config = dict(
    num_hidden_layers=20,
    hidden_size=256,
    n_experts=48,
    experts_per_token=3,
    d_expert=64,
    d_shared_expert=128,
    hidden_act='squared_relu',
    moe_layers=[0, 1, 2, 3, 4, 5, 6, 7, 8, 9, 10, 11, 12, 13, 14, 15, 16, 17, 18, 19],
    router_score='sigmoid',
    normalize_top_k=True,
    routed_scale=1.0,
    balance_loss=0.000119,
    balance_bias=True,
    init_std_router=0.00638,
    lr_router=0.000981,
    vocab_size=8192,
    norm='rmsnorm',
    norm_eps=1e-05,
    tie_word_embeddings='early',
    optimizer='adamw',
    learning_rate=0.000682,
    beta1=0.95,
    beta2=0.95,
    batch_tokens=32768,
    max_seq_len=512,
    train_tokens=296600000,
    max_steps=9052,
    dataset='wikipedia_en',
)
Below are experts of layer 9 (counted from 0) of a mixture-of-experts language model. Rows are named router (the router's row for the expert), up (a neuron's input weights, with its number) and show model dimensions 0-255. Each number is 128 + 32 x the weight over its row's rms, rounded and kept within 0 to 255. Numbers have three digits each.
After each expert's rows: a language model's description of what the expert responds to. This comes from a sample of Wikipedia text that the model never trained on.

# expert 19
router:090132147069126143202195103208085146129105140143145066135158113121129160127140145101100161131135127121129118209091144158128127119198172181089074172102167148178126165132120159130093142128091142139136106130104129132128155101049110108226077101089182121217145115134142091122133204130158128167090155126091144154106124127138106161137152085098140081137171147130134118120145147119088086162069147129123058128126112141134123134145135130062166153107183118068134193068150178132093097119097118132110116099075078167085160159127099122173110108105142104152164153109082162137119184166129104145109022113085170147091121139088146157137153093138110138127149139103142153070121109176146163119100153116086153157107150066108096122123099095169099134145133128074115122089113102151110151157140189
up0:137121137116125126153161134132136107105073099137122145087142153167129127096148098124103074101136096180113113088164167164088139041112134175101097086124171174075180090123104153131114105114114156113101129151162104115121105106131165090087148118134146156103049173163159165114173191153094154044107149140112082203143107079126127100136116106132135085143134136105149181149144131125092164122113135116112194111085163174172124122101098149076156164115141106063148178110139160118166125115188135131121085113095114161160141190130124087085143189140161149155144125142103111163080051161187189155171110132098113170150110054130147097101120141154105127137123138121103206071097108134173161093110138121088044127126147090190159165111119129146102102089138141093151069190082123099123090147119193
What it handles: Non-English and technical pieces. Word pieces in non-English or transliterated words, Cyrillic and accented letters, degree signs in coordinates, LaTeX commands, units like km.

# expert 34
router:139135140085148184180110089177089150092113087048160103109143107121124125146108090125096122121173075138158100165091161107075114163145184137173053129076120181169075150141085122166142098182102153176126119145146148115114160116109107111145155152137164112137134103148118088135162114122139097130102150180096132126126134111167154170111110133149155156097123132108077169123186120161134147151048116098090090142092195125170176137166159112083192126114215085088118165114168177120097088138122143145151129114079112162123102153062181124104185155121127161144112144115107082133136123124138118157130065088096187183142241086141142103158132138134114097154176146132143138109111178148162151070096148088153158184109115157122061119126083150133098152177168124113123167151093133178096094099152095
up1:186098159082160134151109094189128135116169092094154162124155095120085127091164126050110145078123155145145139132102143145104073132151165173150111120103141138117126145078092117105131121120086155148168103170095122124147166148163139129134155141145131124099114069182152084086128079098160145130140089188193072174117097133127128140085144116158164115067097153130122177077151084189093117173175134147107070113055160120193095134145133123149092134110159107098124163107159100158146137129136141117095148160108160122051178136098150078132169123099104158107119151187136102088150124085151168143113145102138129114113211098156089112081136144170142111128042152115174168115101099193177171131094147144128148129132182170025123134187134137099114131158088104147139140094132102176107095048166094
What it handles: Census and election tables. Digits, periods, percent signs, pipes and line breaks in population census prose and vote-count tables, plus words like population, Votes.

# expert 35
router:122156135000169186103205043137064213124107164077131113171191178128112108157077134107086152133131097133111101170087134153128123116082127148156124176107160128139091107125125165127136115147104162150113132089157130132143133131107150106208093099138107092162149100160101096119083144082116118160039090167157121127087114178114129162115146137121174111087146119114173144109161159121160067188084168126095082121093108061188130083136145152077103132135184128092134195089137150099092124111114158166102098122120088167186087132099105122127128073093097130133130125164110140122134089133106133194113106137103167161127194089120164141134083125126087177067150142095119101116157166142119135130124187151164130131134148091125068091150134117133116143121099137105115112087165105142109127110089130
up0:127113110095163150127130184132118137172128127088146113120158164092093121137145151152073136135180087155126138135129178151127081188163095087132138158186128138079100176174172157115137145104113159084168144168107157097172140071136113142204151142107131066156070159158179127121147144115135141155075095116136141062170123121177131108168138152144148202189116126117110091094094137168155151125153158104171104212137124071147171167170147100093167109088166144104165097113156169176120179106112124133188111131169107141104124134119210178126120188089096174103132133132098175156117145161109075115159140087149132101166092120113092106120136112122061153133165169129164137147096114116153196113159146135102067143080113082113116160075155129152183147142104193086173085178152111116092091104184147
What it handles: Space tokens. Lone space tokens, mostly before numbers in tables or after punctuation, plus spaces between words in foreign scripts and titles.

# expert 9
router:088161149111142187161212078183073160084098115118124112119167125052159167158129166104057108115183092165114106191109207135085116124136165175108112137102128167131116105155107140159146129092101128153126134148145069153140134134107142135200100131080172158185114161146133114151101102132157103119102129133138120146112120100155087164116156134104160063122120154115153142127121141097086115132100174127068118123092160147084175086181133145116117138074175172149117165130099167142107130138127142134135129081091097124114134186134135075105183110137121091090172115205090156132090147148126097194118060144107162142089194131152152176141048185156157160108166166106103151139134106120173178100158147080117116140177130142077102101167106049159124120141082139122122125127102095109052144070121104
up1:113158116138142140135166089132096180097098150125107087174089127080184112204062123188156165047111135095122145141132162142163124185143136151129142153157092178051196101145161132143126135105100111157143158162116132137069152101155098134130099087141104123199082109127071092144139172098101143125120124097125127153134134167107105144129142090097157102153074158107159076064106095139169105130104104070169170164132192152113147117124095124129101126148117085113106143138074097097080109096119112115124073132059126092094126149132116162142127063147119095169082136178178166092139177126159163078095095135103117195072141122146117143155078171141137131085207134142139153117130097067175177113132117129106166170067120180154146067156119090145058127180141117106159153162145145096127167132155120
What it handles: Compass and place prefixes. Direction words and place-name openers such as South, North, East, San, St, Great and Grand in geographic contexts, as in Southeast Alaska.

# expert 11
router:128183118111161159180164076187062120088092089058157094155168152094153104142119121138066179137169106062153117207101153152125109114135140131051136148135134131132101093101084119148146125120102126165147135126129082168115176082098116105138125136132151183105049105147105087132085130112141122119099157127129170129117123081153167183164107126174142123101171121070151142081139126080101101107133192112119076148111135073146138097126153125138137146131167124132119217094099181091117140103134113121113043112114118131120077155112129093065173123138131145137134072187105088060108150119156181193080064161123130178101217116114115137097112113143074148074150114085144168145097160119134169130124130146189114147142110166129082097127105159166097122142075165109164135107140160149074124110094122
up0:126161158119127110153124108099080116119138084092092095126107126108159041103097112163082170146152113163066111135120161096040083170093176157092126078158131176169174117127138117090152173098126101143159111167129081102108099089094120159134176144136128134120152163160149112129127131168096122102133129097114137075121109104133200128058181145141173130131079119133171150145168099134076192139110142101079134185109184176139130147140152191111136100123146107147123154108103195111113149153141057149118076114131071171193140160097110066078137099157141142077166164142200118149150117160137147115116114175160111133125201137123112155144153075193145145119136084130148156138148122125171101128138119142128141124148059082148126161127135087078156086135163152059118127119092126177180223174111107
What it handles: Capitalized name beginnings. First word or piece of proper names and titles, such as United, Man(agua), Battle, Siege, Hall, World, University, often after of or the.

# expert 36
router:138104150110168206131145090147044197153119145065096061131137135091122129102092159075112126143163104152118146195121137121124149128125187157106101176104161131159112108116130118142201118146136175183115175078193116135090135102080081151133081116104129070114132155115112108113104158117104049160094128118076178132097140126154100211133103112146168140132107137091108128081148132107117095103106135102100142129094123114188132142132173121147156158079175087086145186115097128128078082097101152133148132145091111223057156157150171154129088152127117156125144108156137158084082133115143106145154033114125139137096151089102134141103111137172075120082095091094135091095135113144152180077092146116106137145142096151105127069193137125157141107119078184071133118113124050138108084117136111
up1:163127131135172108111166130123167150094152135121052064111154086119140196190128137089115119110139143137159153167150132069102132103145200112190158171113174187110080102167102126160154162092110182186084141089125133107159166114093113126118091162101100179129108146107101130094115169110106146077132104136057154130099093164156143144115152139143131192101050166160134150196132092157120114163102130144130140108119138083127117148071112142083112178083111105100090130125085113122172175105152084125177100122120084186071157174180155123149119080080124101097124154095168113141109105152177100109101097102091130099111188171098126105124142101128056141133135093121091109183115097105189203141128107104086167167074131116136102144138132121179068163120099123180072095149150125138147103191156144
What it handles: Word-initial consonant pieces. Opening consonant fragments of split words, often after a space, quote or parenthesis, such as p-lastron, cho-colates, art-ef-acts, 16th.

# expert 10
router:064190194078199178175188037210012180099097137094131029149153143100139123126080135102089134120121106094124064182053149139097131101123133196122128131111124093153140116098122150164147101151092179183146152124123118150113125131116092129181121134164125137165142099153064090181082182102128161139082128145088125157134129155191130165099112080131164107118142140073159161060131153146149094127098138068083094147106168114162150109130144096128163148124177142136146170103181233094114116127094114144164110131151116164095120180128104110112165130111153122123121136164072134146103113109137142155142076157109127159135160107126154126111127149117097125113186118117121096122114219115161164123121112134146118126135115160088091133139134167105126095127130143084121129115148122114125157106148125
up0:118163152104161104124176094190079141086107152147112060117088186065093137101154068095086111114156109074096109101099151134061128107133153175144128154158163133183131152183089070134109081123166148136119199114133134124184095174096127062171115131133112071114108096110093127192144178120116123146104136176096160112107105159100107175157158132099145118150137161151131137106063175138126160171126099121063154169133138141129141127154114100100188110134157155116127137094146153163152119133143146186092129110132084082096104113137073115081188140146185168096065136111093118131089118166106154154118100129076148138110105139127166147059102138102092156146166118084166085141127160110174186158151086111152103074133123211095116142168159130104106078106147099096128120058183127095177111167179129
What it handles: Word-initial capital pieces. First pieces of capitalized names, codes and abbreviations, often single letters, such as R in RCH, M in MSRB2, hydro, Toronto.

# expert 20
router:100174169071175130136189068161090133121097158085115071128144131081115160129053130144121200093106107128122137146088150137126125129147152167086100111131141104214081206110106080130152110116135171209126174160129127132099123098107142119191122133115108107148127157139097075098118134120125110156122122136119135135170140086136193145122101090116191120068125132113112119124110166154142095160105099115109114141039153095192199123176117119111163177129129154148132194055144151135127131125123104136109051158146106150148078155064172127122110120116071127092142154143106132123095101105189129207143074167114127119115169174129139162106096112089062202090120121105125147097168117109186151145174187137178147122144077168097088089129126125155092132159107125098099118129165077130141084116104147
up0:081114149085128122130175124157140096181092184107126127122123145106086165107054123155124191183142126103091118146148129179083116133134145129106161116148107126138096135117135091135146124120137150109161139079106127094166102173171144198207144153160134151149152191134105068111149106117180159116108100073117099106156130171156111218126157125158086162127130085061094095103133201138118144098103137106117075135157102132120128163162108172117146175118099144072131179078139195101089087093106103144112131104170067191114084118109160114112099147127140087155167140124093084165179111109163083126126132093090119128105107130141079148139123077166135133116068199144109124081096110092171048111132190091122128126153142128161108164114135104124198206080097128062110143141118109138162066106091152
What it handles: Open-syllable name pieces. Consonant-vowel syllables inside Japanese, Spanish, Chinese and other foreign names, such as Prieta, Matsudaira, Mahmoud, Noshiro, Biao.

# expert 30
router:146210153098154165178175050191097134100170151112124067168144109138149140109087094174131169145126117095086128183116172150127149122138153132110120162101174148116107096095096128200145104168111161181160145066175098143071138120082135125155118124129118148096124143172121063129100139077103131187105107126138095172137129118108119206112097097110172096126122128081129094134213141113135078146004135103100137116120141145152142142150139136125136149135152128116071191119107201094129119067110127178119122104100136145119125182045129119124150158087036114123131075107114146131159175149141134190114050153105171140114203165111118102121125100107080092120125119095097166098120157119184169118080121105161081161120083131116114092145126110147108120154128112093132155158131130113117126110152105
up0:109133151125115134134092033183128093119159085072141114144114116123088176070073047143129129119119104087123118151108097112130110171112195161172110174156127142119139127159120166135141115158212161113063122181157124107091108171150133133144156166115092133103142147158140137140180106144116157163074087109167139164128125154143136105089083166081189111177118118071117077153083086129137115172083124071066147059093110152149185141164155077078096166109130125116079139070126168093125143125091168125129112151122137140154127140098135104096140124088086122158127140122133193160104154072129110124201090185113133095137143105167113110155122111088085126132164151145090108136128133101169137112159143046171079172105082064155149074129143131072075152104130133175096127140118137089142185079153143
What it handles: Personal name pieces. Given names and surname pieces in lists of people and credits, such as John, Joseph, W. in George W. Bush, Ram-one.

# expert 8
router:117188134082162141114210038185075153118146113128117108133188143095118108116085131111107116136112074069093114229099144095092107161111165135109109155120145137133127152140114123222132126153153175142144135152153128135140164132105134125164122141164106118109115160119112143203157108052168101141099081117128145097065149140146151142137093151143142129159105106121143154144128112114099135167081124128133081091037143061159176115157156128087173112102182118093102177068133195113128160105111108191108126144087131163110145180094136120155124110128100156089112089118067080097078085144128126199154036124103166135175133125105140104077119117133151139175138102043093116123120180112175110103116138168136118155188107065164076133156142158166102104123113123111115109127123110126161146090123127
up0:094121109108109127121174121128106117112151172146117130099168137079116141156108153101110188105073136109117095169139144151095176115169164163083127112132074144108182158128137177122120164161129154121127108132097069158020174166155132128168171124130070062126129145132145146103120160117110156106153125107080121123109117117131100114217136140037103120136156138116103114109150172049127138087171148052126084160105141142164165093089115116113089104164102086142115133088103128134116145087086116198068169139077122159124210120160133117138175142094146123168127164106060107128124133131171096165111107179147127119166131154118133105131109043089131074177114123152074120160197028077089119089153139153144132198158169157170108137118143152172109129100135124070140115147147131088136135096121150
What it handles: Slavic, foreign name pieces. Pieces inside Slavic, Romanian and other foreign personal names in sports tables and lists, such as Nikolay, Gheorghe, -ić, -kov.

# expert 42
router:083132151069197182201200032139070149106097094078085078131181129108123110138086108140111134076174092109109141163072145140106137144125175147092112121088143167071107119106136128124188133125115091174096128053148116152108082091083164100176101122086141087137105113134150087159111133113154102130105142170125125142149111075139114178168134091129138106092177132100197118133208114132128094132099121094134086148104129120183128123139098182108180166137168162101085112130114134099143126111131137155118121130082071149092126146158149103126107171125070129066168133138099120136098097162145110146082086154152200167129149148110188131141135088104089129129141137058093100132118141091173169137150189143163149154129102135047089147149085134171129159157131119094061156108194155150117143105123110
up0:110131191109097129112122096148126120147082095141142155161127126101070063102148162062109126063175135165156151150135169162122117142112160130097114085109143150105117073130131153155173111171103124191082125123148166199081120121100083126147110149120114094137143123086171050185147121115122164134092117149134101142094112125135148129180162109102117068081123184125125098100163150179205104168111131055091105118064155115172110129081109167158140185134100078093160103172125142205102145070109132196105099135092089119104153124142125114076070169139098188132144141168133095151134115084180119139165089099136186173129125122140150071168123148077149096128149122164163144114201131121170128144095146162133060139077099106096172127163105118125138149110137121136105178191140117163068154149081138
What it handles: Adjectives and suffixes. Adjectives like new, local, former, early, and adjective endings ical, ive, ful, ous after the or a, as in color-ful.

# expert 7
router:085162173063132179179149080191097122119082133022133135109179141121152112177075126127135153132131074136078109194045108158112132105112174160116116130125129143117122137111107094167128154140127154160151138123191086183145138093114115083121160097190097119105125111131084070148150132104134083106103140205102133103069120099158131164100086136172175136122147153119116178102173082144149085121138158161117109130120134072148111120132179144115140156096158138099089165094115170123139144149136124150163038092115113138056151184082134100085145159130099120093142053168086144096103150168122145157138078129122099137179189150140178137082119125161046163082125109084126145117124155140136120045146146149169127143139149144083049097104151116132147095097137166137144136075122133134114096115146141
up1:113176083131112109100124119134107148062153075118095128098133103136107111188116144181150218090110178114166167109171114103083176110157090116133129158182140101161169132131101135158169164096150092181201148127126125157066146202102096074121164136085153151137134124131119099111119117160096138097065093133099109137137101143093114143117113144157153111069118207144111129074146091119127160094075195094106170167123143084152158145124132157105113130167090173189123134130104205094139147173135137081134190115126152143123152117104116152137170181168157142130096105112139120083129169169185097093130113154117117144101192141158083162190154169104110157105158126068125165032146161145128143069118106135123163130092114176161141078130133082105124138100109170176137118140062172104130093140076141
What it handles: Abstract nouns and suffixes. Noun-completing suffixes and common nouns after the/a, such as -ation, -ment, -s, and words like season, team, League, Party, municipality.

# expert 14
router:107182186025195150187206096163046141124172113103176042146181112126134135207118140102082131131125077141100120148062168149119128146187141186098075150114150178157134104132084068184142128110110134167115154119129117153138083096067116129161106108148106110173127119133163139124107144093112086176060111139108146144096092117156109169130093099106162096122115158094140113147213155118154112104097127141079072129091127105151167096089171142114130154110181125093167139110127185107070109128081148158145115124106092161115167135053109151128113125095069141114137126129074125096096150125160165117095126156103140140133180136147167125113155112180084139068103154060148146100150137102166163098138137101155122133142107170108080115150144147128132142149103151102119165077167095145083152145119134
up2:109123077123137096160130087148124103165077173148137074118138102096171083119136106113150089150165062181129155132153100180154087110150113100092092152131097104140120131132052142150109106081173150116081114142112136137145100138072175121169048146141130075154164153143097122109128194049208119117112118078177126075106109166167122174117185172141129164101242102152216109085064191136105109111144114093137094130149090141109199062150120087120121101128123169185098153133161159103087119140144146049145142124097045161167150146107130062119142132104109091119146130129092115135106126113098079140153113167162123143142098149130131142140108096096097136132116167092074155158139054137172153111125126130105158107096154083127079123131156145127101131136104166122142147151098103121117154143168130
What it handles: Articles starting phrases. Determiners the, a, an, that, their, this opening a noun phrase in running prose, like "being the first", "is a member".

# expert 13
router:105190107054169198201174014199050120137122153140150102140156130116142145156122113129100174089120124089130072188098140152140131091105166148095079107101164148136130059125076122096113139140119104187174163096148141112085191149123156161209139140165119120194144137138134101155092156066112143144086114153130166195141137121118119146111135095155163114089096146103133133096147139082147111140092128147092061138097183114142127122093133129134138171163192191159129150083143191093145143153098106185107118118128129145110119154077151120140161108109074149096179128177070157110123162139143118144127079112130160153122176097100156174136120128109119138117125120091143132087105114099210114055104137113160117128084102141080093071177156100107150177135139149116126168152139124143135105136114096
up0:126164155092163154063143082156134127123165194152101091147136164156150192127095094145115179153121156136129106137140142097173143092108122124161083143170146180164122065133139096133118127158074113166121132142123108192150170149156147156125083133139132054144157162119125099205158121084093099158186151115145135172109092118128114191104148103064162117085087147133134120116108163103200143196117116138128079095132120085148149169117155143135127170136113140098074113192136182157107102105134122193105189071197133114177155141063160180145173165112082068159056082091100108174145158144151124192151112135102111081128181080107154163135116118100092121147145157127097166111141069083165127097073141110157101122119094117137133140185169121109133138159121108164055138150127106093118133131179130
What it handles: Place names, acronym pieces. Endings of place names and abbreviations such as York, ville, -ton, USA, London, California, plus letters inside acronyms like SWAPO and WTXX.

# expert 47
router:178178156080187195182190041186072154134063106095157082134170112069164174155155125093082132084104109100147088214109109132109140108128189136104059142115143187127153083122096145111132140150118127157144159120174139195125153154113155097187106107151120115162170143181124136119117142070180137106128090155098173178086067108123123151175119120125137144111144188123158143092156135145157130143135125151087070103113131075157138089133163100112168164156181121091102151111150150080145135129163100162108117057106054173097088156075176089115112148133089121133141107095130118085094122101097107192125080163154135186145151095120093117176135158100150159100122133162119131128102186127155123097120169132185100127071144113109104104172146087119088148134114101133098131110122124158119134118132092
up0:140151190134137089148149101126138085113172118094206105167181105102086153074143085142184146140053116135156133110078118109161159145131127108150129119135133165139161091126087067110133136141116113166161193150127142192162129140129110136139161114106109147091126125176160100066126112166101135130153184130138169168138120094089148121150157051167095120147119148154066102036161086138133179108078133157125120234122133089155163075152104159135144194153147104083177146122113148155145170161099116081088146189125117196100084105107170155167152138141098145145101114130137163118085133101157082109157136101122116153110141128137108105172125101141131157159164079101149099139093167157163170100166160072093131098069129156161125106081135189060162108139143163116093179100189164156099097104088147
What it handles: Nationalities and name endings. Nationality and country words like American, English, French, United States, and name-ending pieces like -der, -man, -ese, -ton.

# expert 28
router:060119087057165130186201063156079153143158101080160049165172155102147129132086086137103176098163097128163121145100096167088120123147118162090083142122153155133138132137117122104101124168086161161062110145184143167101108138090181118211090096118103135169188073126124075167132096124180145126122139101139178121097137116123124182133105103110155133110156139110112096137165160112130128112061134123128099153098134086130146124084162111074125167104170160140082204060093149131118078148105133114145118131111128153098122161139136161139067126094056097108104110105135161093105115146147104200126041135153183119135174101078159114102109107180045136124174154113117067107123115119171118102138136100169146161122134112097074091150134107088097146126120176096113137117133121126157161095172151
up0:059078103144125132193163116144102093145122102113105135076154124123117152143142155102117127075176084184117198140094165198103185098128077126129074118124115201144087061115172117128125154159126133165113094137130129164131140126141118087121093159092129111155118129062123129166162167178162190093132087100183159086099154143132140118161156153105152115132144107101134153064122162117091118120138141101121104117117126143137141104097105045133132151102193158118104137188144109144121070194115188086122099114196116131136091214131134114106117110066065180132053132083098119061123139165066117123125119088109185113154120118123201187153127094180156078137108135148139108107095119067153100121160143090144162134105089107140116095120090137132083148111164090067138110080105158144152149121113093
What it handles: Headings, years, markup. Section heading markers like ==Career statistics==, digits inside years and ISBNs, subscript markup _{, and the prefix re-.

# expert 12
router:144139170000172203121219093185089141086136126081180074153206139127125131143111117113105179136109111132106105150104158122107128148136158152152101122119124142140138176126135127135129143100131191156149123106137101146117132083121127164220051141117131146169150138157095060125072140097117163171084123178105140138074144077153146159140148133109159120134144123118137128125161128155175102149103170108101089133083112101148186081150170105112155121109146140087122147097116129131115129160099107195116116120109133194096175121084166076106108134089147160039188080101131086092117151136120117188137093089086163166133152168153185108143104131116128172083149139115131131112118154126148139126094127120147108123123077119071109139174101105108113153161102155095147135090120072118112056085136115
up1:116144178164117137171110084143056157094192123138119101115122151167135116098170082093135104152142124144111125150084145098123125132097208135170112115044186086086146170111126111075145098103157148128102102129135077120124071126140095100135080148141126077137128109087104130173131109158109126152073107114127120152106139166179163138092156139177201088077107156094175116098220156171088091161151071064103161111120156141159149099132164106114124144151121144077152176106117143124108102118120066172107111102110129153158126116082149140069224138129161143101195130131125124158160137174145137169158112124066210123140148071159170087104078195131135153095169138095140126121155152150132121121086100151084122143099084155134117105103083178128149085136110100100084085118112079070142125070139144
What it handles: List connectors, conjunctions. Commas, and, with, by, semicolons and listing words like including, such as, like, include that join items or clauses.

# expert 43
router:127114148095147162129162121159067173143112137025128114145148148139141128175044105114145183099172085120125170146089113139114053181132149179117050127094132123096107122089088098151166137143075134186155191152143109184102138101060126139127085104138090119122141127170138116124162109069145109180098163129146144157118180117111156207133136109130153108111153159082113110139113144148153102132106153106112116121039190055123140101085184140090123171100122081080069166127161142154093142164060146143128113079156099104081157129114185139129145119128131156088148100142099140138141117103144187182150046169126154196127167114157157132177077117088079144097154139123133107100153155131151122109103183150161158148145105149113123152149125137116094128165105145059107129112130075162080138104093124
up0:103157139109094163117126140113136098123065101096067170074130099107124119113057142125111197213164112093131161149114136159178123126125134103093049106073153113091153076069131139143142177144123128123184162176128100083159131136129175135134144093110136077103118155147118114164122109097146128072146128111147117154122113175120166163103123067113107109124086123111106087127144156120173104130078132109127096095108192090074053168102122097149139102110137128133101118176146168210112157092074085125136164063162071161167076117086102094144182094146121205098136120098119178175124133100132112104171108116141155140121139129085151147121120159101091136085214088132109129111141126084127092062055153151099085181121118169142111155141176176096139100128148142133105074130105046126112156102119147
What it handles: Discourse words and mid-word pieces. Words like such as, so, as well, also, However, According, plus inner pieces of longer words like imp-re-cise, dia-lo-gue.

# expert 21
router:088133110054170148148200101150071171109108101088171089110185144141144099161121154125104154124128067110142147136074166110140106097156145139166097163120127136183147130086124117164133116120085150154104093112123094109146172120062103097165078122061134131125111098129101099162124171136107112109073129169108158151111114120141152153136108091121134112052141130130127195100115132164114109141103132122100120125129114102179175097111178124064152157100160153103066190124114155149083104143147120161129123099059139080127143156118149070095091127113119122059154140147110071089116108200130156238124066157128191178122196057142147139156142148113060140087172129111086078117130153146153161064107168130145150135128102132090078073115113108111177124116099109109126177131123099118051117108128086
up1:136077099138130150144160139112137110102164119090116104140110130178107112184144071136149121108078102154078144151169102108172109130120140140111123079133138131110115060176022116165185076126085129131109131160119074129120154134085117100098095137116089143134177158059148126098122134155090147138142092130149135112118163107168137118125102077108140174146128147192152169134129138109089158089082138140154128122158180137180183134120197145154142113119144135152096090109128085134146084138073174125137185132076124150133151160115148180103150069095122107094093161199161144099155142144153148158095138069114125118099126171184186156054146184086076074103174143093085168150070122126128223128178116118109146135149084080096142141135078085139110172093090133117147164189177148111108076168138076
What it handles: Spaces and word prefixes. Bare space tokens before numbers, and word-initial prefixes such as ex, con, sub, dis, un, ul, as in Contest and corrugated.

# expert 23
router:092122120042160178218180082170065146150083115092132082164178126144166113183079110154137137135142092142123070160071103191117098109099139140063137166130152191122086121074062152157140096100139163180095165103130149123137111142102123098138085147131162112131171075124113096131167106098181122118076133119178145092108148117172147168134098122187128112079123162093181135126100127132074149109084183135135096108087132125155172141118173123082115171098168140073145171122147167085130152145134112098167124100086076128113059151124145119121155164120112119131125098140109104088122176148134118170102058128105141149173178115146083114152120105108111111116127140107100090115127194073169149087133221174110137153073082155153059117157133161145067131159122131110099103120127109144131147116121097
up1:085120079111199084168127092114123131173164103081165115143154116120141132137106083118166197084168127154130107166125139137151144177108147126155138157129146139098188111134099138091085208169156156141103122106139167097088108164141135071141168116097128103142142088154103102128164126086197154097064143132157137142054153149140177134129160090154117116079117141110152153085076104200127085108086110093136117147114157164147118122178147088131180203123155135085135116132179168172149118104137133109118125057070126096176157184135152141130166115116119124100143125175159147121130163064186118144135093118158189139156119168170127144159112157154126112118127139136114097125137114148225107102132198147119129190129122146153100141132128161090069053212191084083137150104117144154070118073108091
What it handles: Counts and quantity words. Number words and quantifiers before nouns, such as three children, four sons, several, many, a/an, plus digits and height units in stats.

# expert 16
router:103163117069166199153192078176078157088117145084116119114187143135149147147125082105079163151110086125151086164067140144141116122166137125111088131083172154122123136111113175175126122158152190111144138137178073138117128094041104060168101091102113118148126101077131097139120095104173124164073128084124154121130087139164155173192075116157128111129147095123127196094164112131110163133062137129085154132157152118166154125135117102115161164108148105090116148056130160119140161094118136126093081106091080138106151169091143122109143148082127105079150088198040163093105122112142170222125075152127131128132161122127170134125139155115095159059123187085153108088120155096107162089110154103144159159155106121111047048135114152148093131135146159104108160085132131105141118112112124
up1:148079152126083105124112126132135123123157083154144133086171131161094150121136106148081159122084103143087032135110156057200173158165098162053151113090163171107112121153141119142140082152038149155109150194173084106114121105057074120173129136131146148084112143140092100163120084076086156099114146074145091156129170096083117136071147147075048106155096077069145156106096097172165158136087134188127111139107199142150188134122108171122142139164161144132184140131123152084099161134119138107098092061169152116084124128105141121117134119126118105132139175116106096112127142100160125131094086192127136135105162121127159093078122119173132137103092159114114120144131144149119117127169089168063114120151076171131118122078127178133092153122095102114147109041157158070096107075142112
What it handles: Table cell separators. Pipe separators and leading numbers in Wikipedia table rows, such as rank or track columns, vote tallies and durations like 3:45.

# expert 22
router:109143124045176189172148006224108109100140118086183100135155163112139189162067106142138153118130069151104100226113156134142122153123143131137148160125126171140091128169093123128165134140139175179123118122136139131155134116126120129183124124135107117171161095133071099132107154114121123147076088151130155133128130136161122172105076129157140153114173139073135153085159165099122110107120157126119069112127138079165147121176203136135110174099198103143132154078115139132133100168077131143148141071094108153093088189099123147090135161093076131077188109132140186101076187150110117164129064131088128130124165118172185111109117111130090169120155147079110164099064109123130135087148094109151154137130113110031096125140110125074103160113102145111142129078150105099129113090134098
up0:116179141130133118108151070190133129110182072121187082118165113176112184107172170119144094194104080141184090102114120150117151117105103130123101118144151140154184157200120132140128158094198186116155156098127183177149152184103163099105151123122186121157029137093149085210085163137124141141145129103096096141166122175094085198094175106146105149153111153144120070124098167121095132136137090079165106179155122115170113101125200151113136133124106098160178152119103079108172103156164108092140153139144117149072073150089115137157113171137080147098118116131124117079119133139172155108124122083134096143137115093140108128146118065116135164087134163152101104109124136186109106064111087167129123105121080101093135066144118103205090160159155150138091062118176096126151104113128145
What it handles: Head nouns, plural endings. Nouns that end a noun phrase, and plural s or ers suffixes, such as soldiers, crew, place, series, record, players.

# expert 41
router:151197118042207194133191105193020103093070133109123113196139150160119142106085130132137131135141074153087161180077121160119128133119187191085057161092150180135101150084102123143174169134079171156149142122166069166100159089096129151144133108151060105141134137128159086174111145117124106156103128123094159131103086088120125180149106140102178128102114163072127126114175158142081076131065149124119085128090102087112176098127165119117127148174188117104099217083142124098108112139113103148166118104089108123091135139103158130102141100089094152092130114146123149117108098143126151197114103156136101177133189084145172151147084091116093157103151116093109145149148131160165144114092123122172110109170119130111094094143094137134128095095106132101074166120143145105096130117127083
up1:134112095137129117105101136119127178113133134093096135141144055095120124118117074117116116113129110168083110178092131133175126122121122112102118094077143121090067122121038131164140137150050185148095138129163134140098144142118152135124114127098149110091144179119143152152134092126064130117136028099175125103090175172178127112103086104137156084146176136153163087142166143124103102088117173137159149113130166160117069121104140178094132115171213091138088166074116149083146131108165119142154131070142159128170155123148115165078157197162127102149123130139065174132167124139146081189133115102181099128183098099139102206110183105209099088144109094069077208166118132138091093155122113101138150095137129164128139100181145139135151104125087117126073148131193082084084147167146096
What it handles: Sentence and line ends. Line breaks, full stops and closing punctuation ending sentences or paragraphs, including "., )., == headings, and however, though, said.

# expert 32
router:112134134021136160202158077195062137097084156078196099146169126048189093118092139111106109116160073123116088210097151163160084147122176179138109156064122124162089132124131138160150092144146184182120144090125095129130129105116123123144097162090132137194128116079095104134114143105139136152072101119152131140109154117174124170168152104170127121064116113099138133191136097142124142114082138054161066097070120103162153178125160149103147191081178128135120135118137152114107155125099133199179111106084068166104149155096118122128114125121116136105093129166072181113138145096178150171132069159115134170157150140143106133115114123103133100152145115110109131094133126129132138100093115117138131163144076115080083149132110131158065148127105130088145203156125074137096120107152067
up0:184116153130084125082147103190111081159096162123130091114093084116163126163041142086123101170118148132151126204139086157142094095125173111170134128144123165144043126108110183159137153092207094141118082149129141156081136164150135072127151157145076142141147128105095154078128172145140129158082137144129094123165169142119122212130145107152195160095139152114071135139129116139102130118139105109118110144112166102167162152129159145103149132142126074116178114078159202163103158087060151154133078119140108112146091116112103142155198148175118134183115169102075168096133137114151080092141095124079124066138150067107136134100132116104111125160101108093177140162178167050137122117172170170104091152095128141174133105206094131161139112164150150100135153142105151121171142096087048
What it handles: Units and comparisons. Unit words and comparison terms after numbers, such as km, kg, million, %, than, above, and closing table pipes after figures.

# expert 2
router:072149133065122163143197087157070124133135127105161084134119140167172112161091121156088171121131103184105133157100118136090130066158157131146144192119125142169102110111149121154126154100098136145112152140178163168113129114113156115183104158117091073199106135123100064188108163068174112191068155109183164156129107065177155154146079121125109120126164150111142145133124165144163148153075128116134071124069173062101161147069175088090154207122158085101127154085143164063124087122145094107128131117129106122157111129072099111082137106119125123125156131127069124095112126092182090186071075142091136129136146135149155168177086125096138149085117108110141088111133143131144167115110192101154117101143142154061067087107074100093075147129162133088137133091093101126160122109175124
up1:176143088120090135137068142140136160144187066138140157139100087165104090117157124128133152209136125159094177126141188180120156089120144153097141120137144094127089131092139169178197139133151112141106138173197135082169155104142154099135135100114194116177146147151087085184076137105156145104138125103122127131125111073161122116160144108131086083164086140105173144130203131128122054122141126155140146173099088167126133104080080122108186113121095120165181126159151155145114108079142107138135088113111130118127189120157133081136072176108137122064138082131083164212131119131209143122108109121188065119139151126157129152107077185126102138101145103087180138114172144119136113097079076139088037122147120168147105139080146105092130084170115142174122108119114085083127046124144104
What it handles: Name-internal syllables. Mid-word syllable pieces ending in i inside foreign names and rare words, such as Lobko-wi-cz, Bion-di, Ne-bul-a.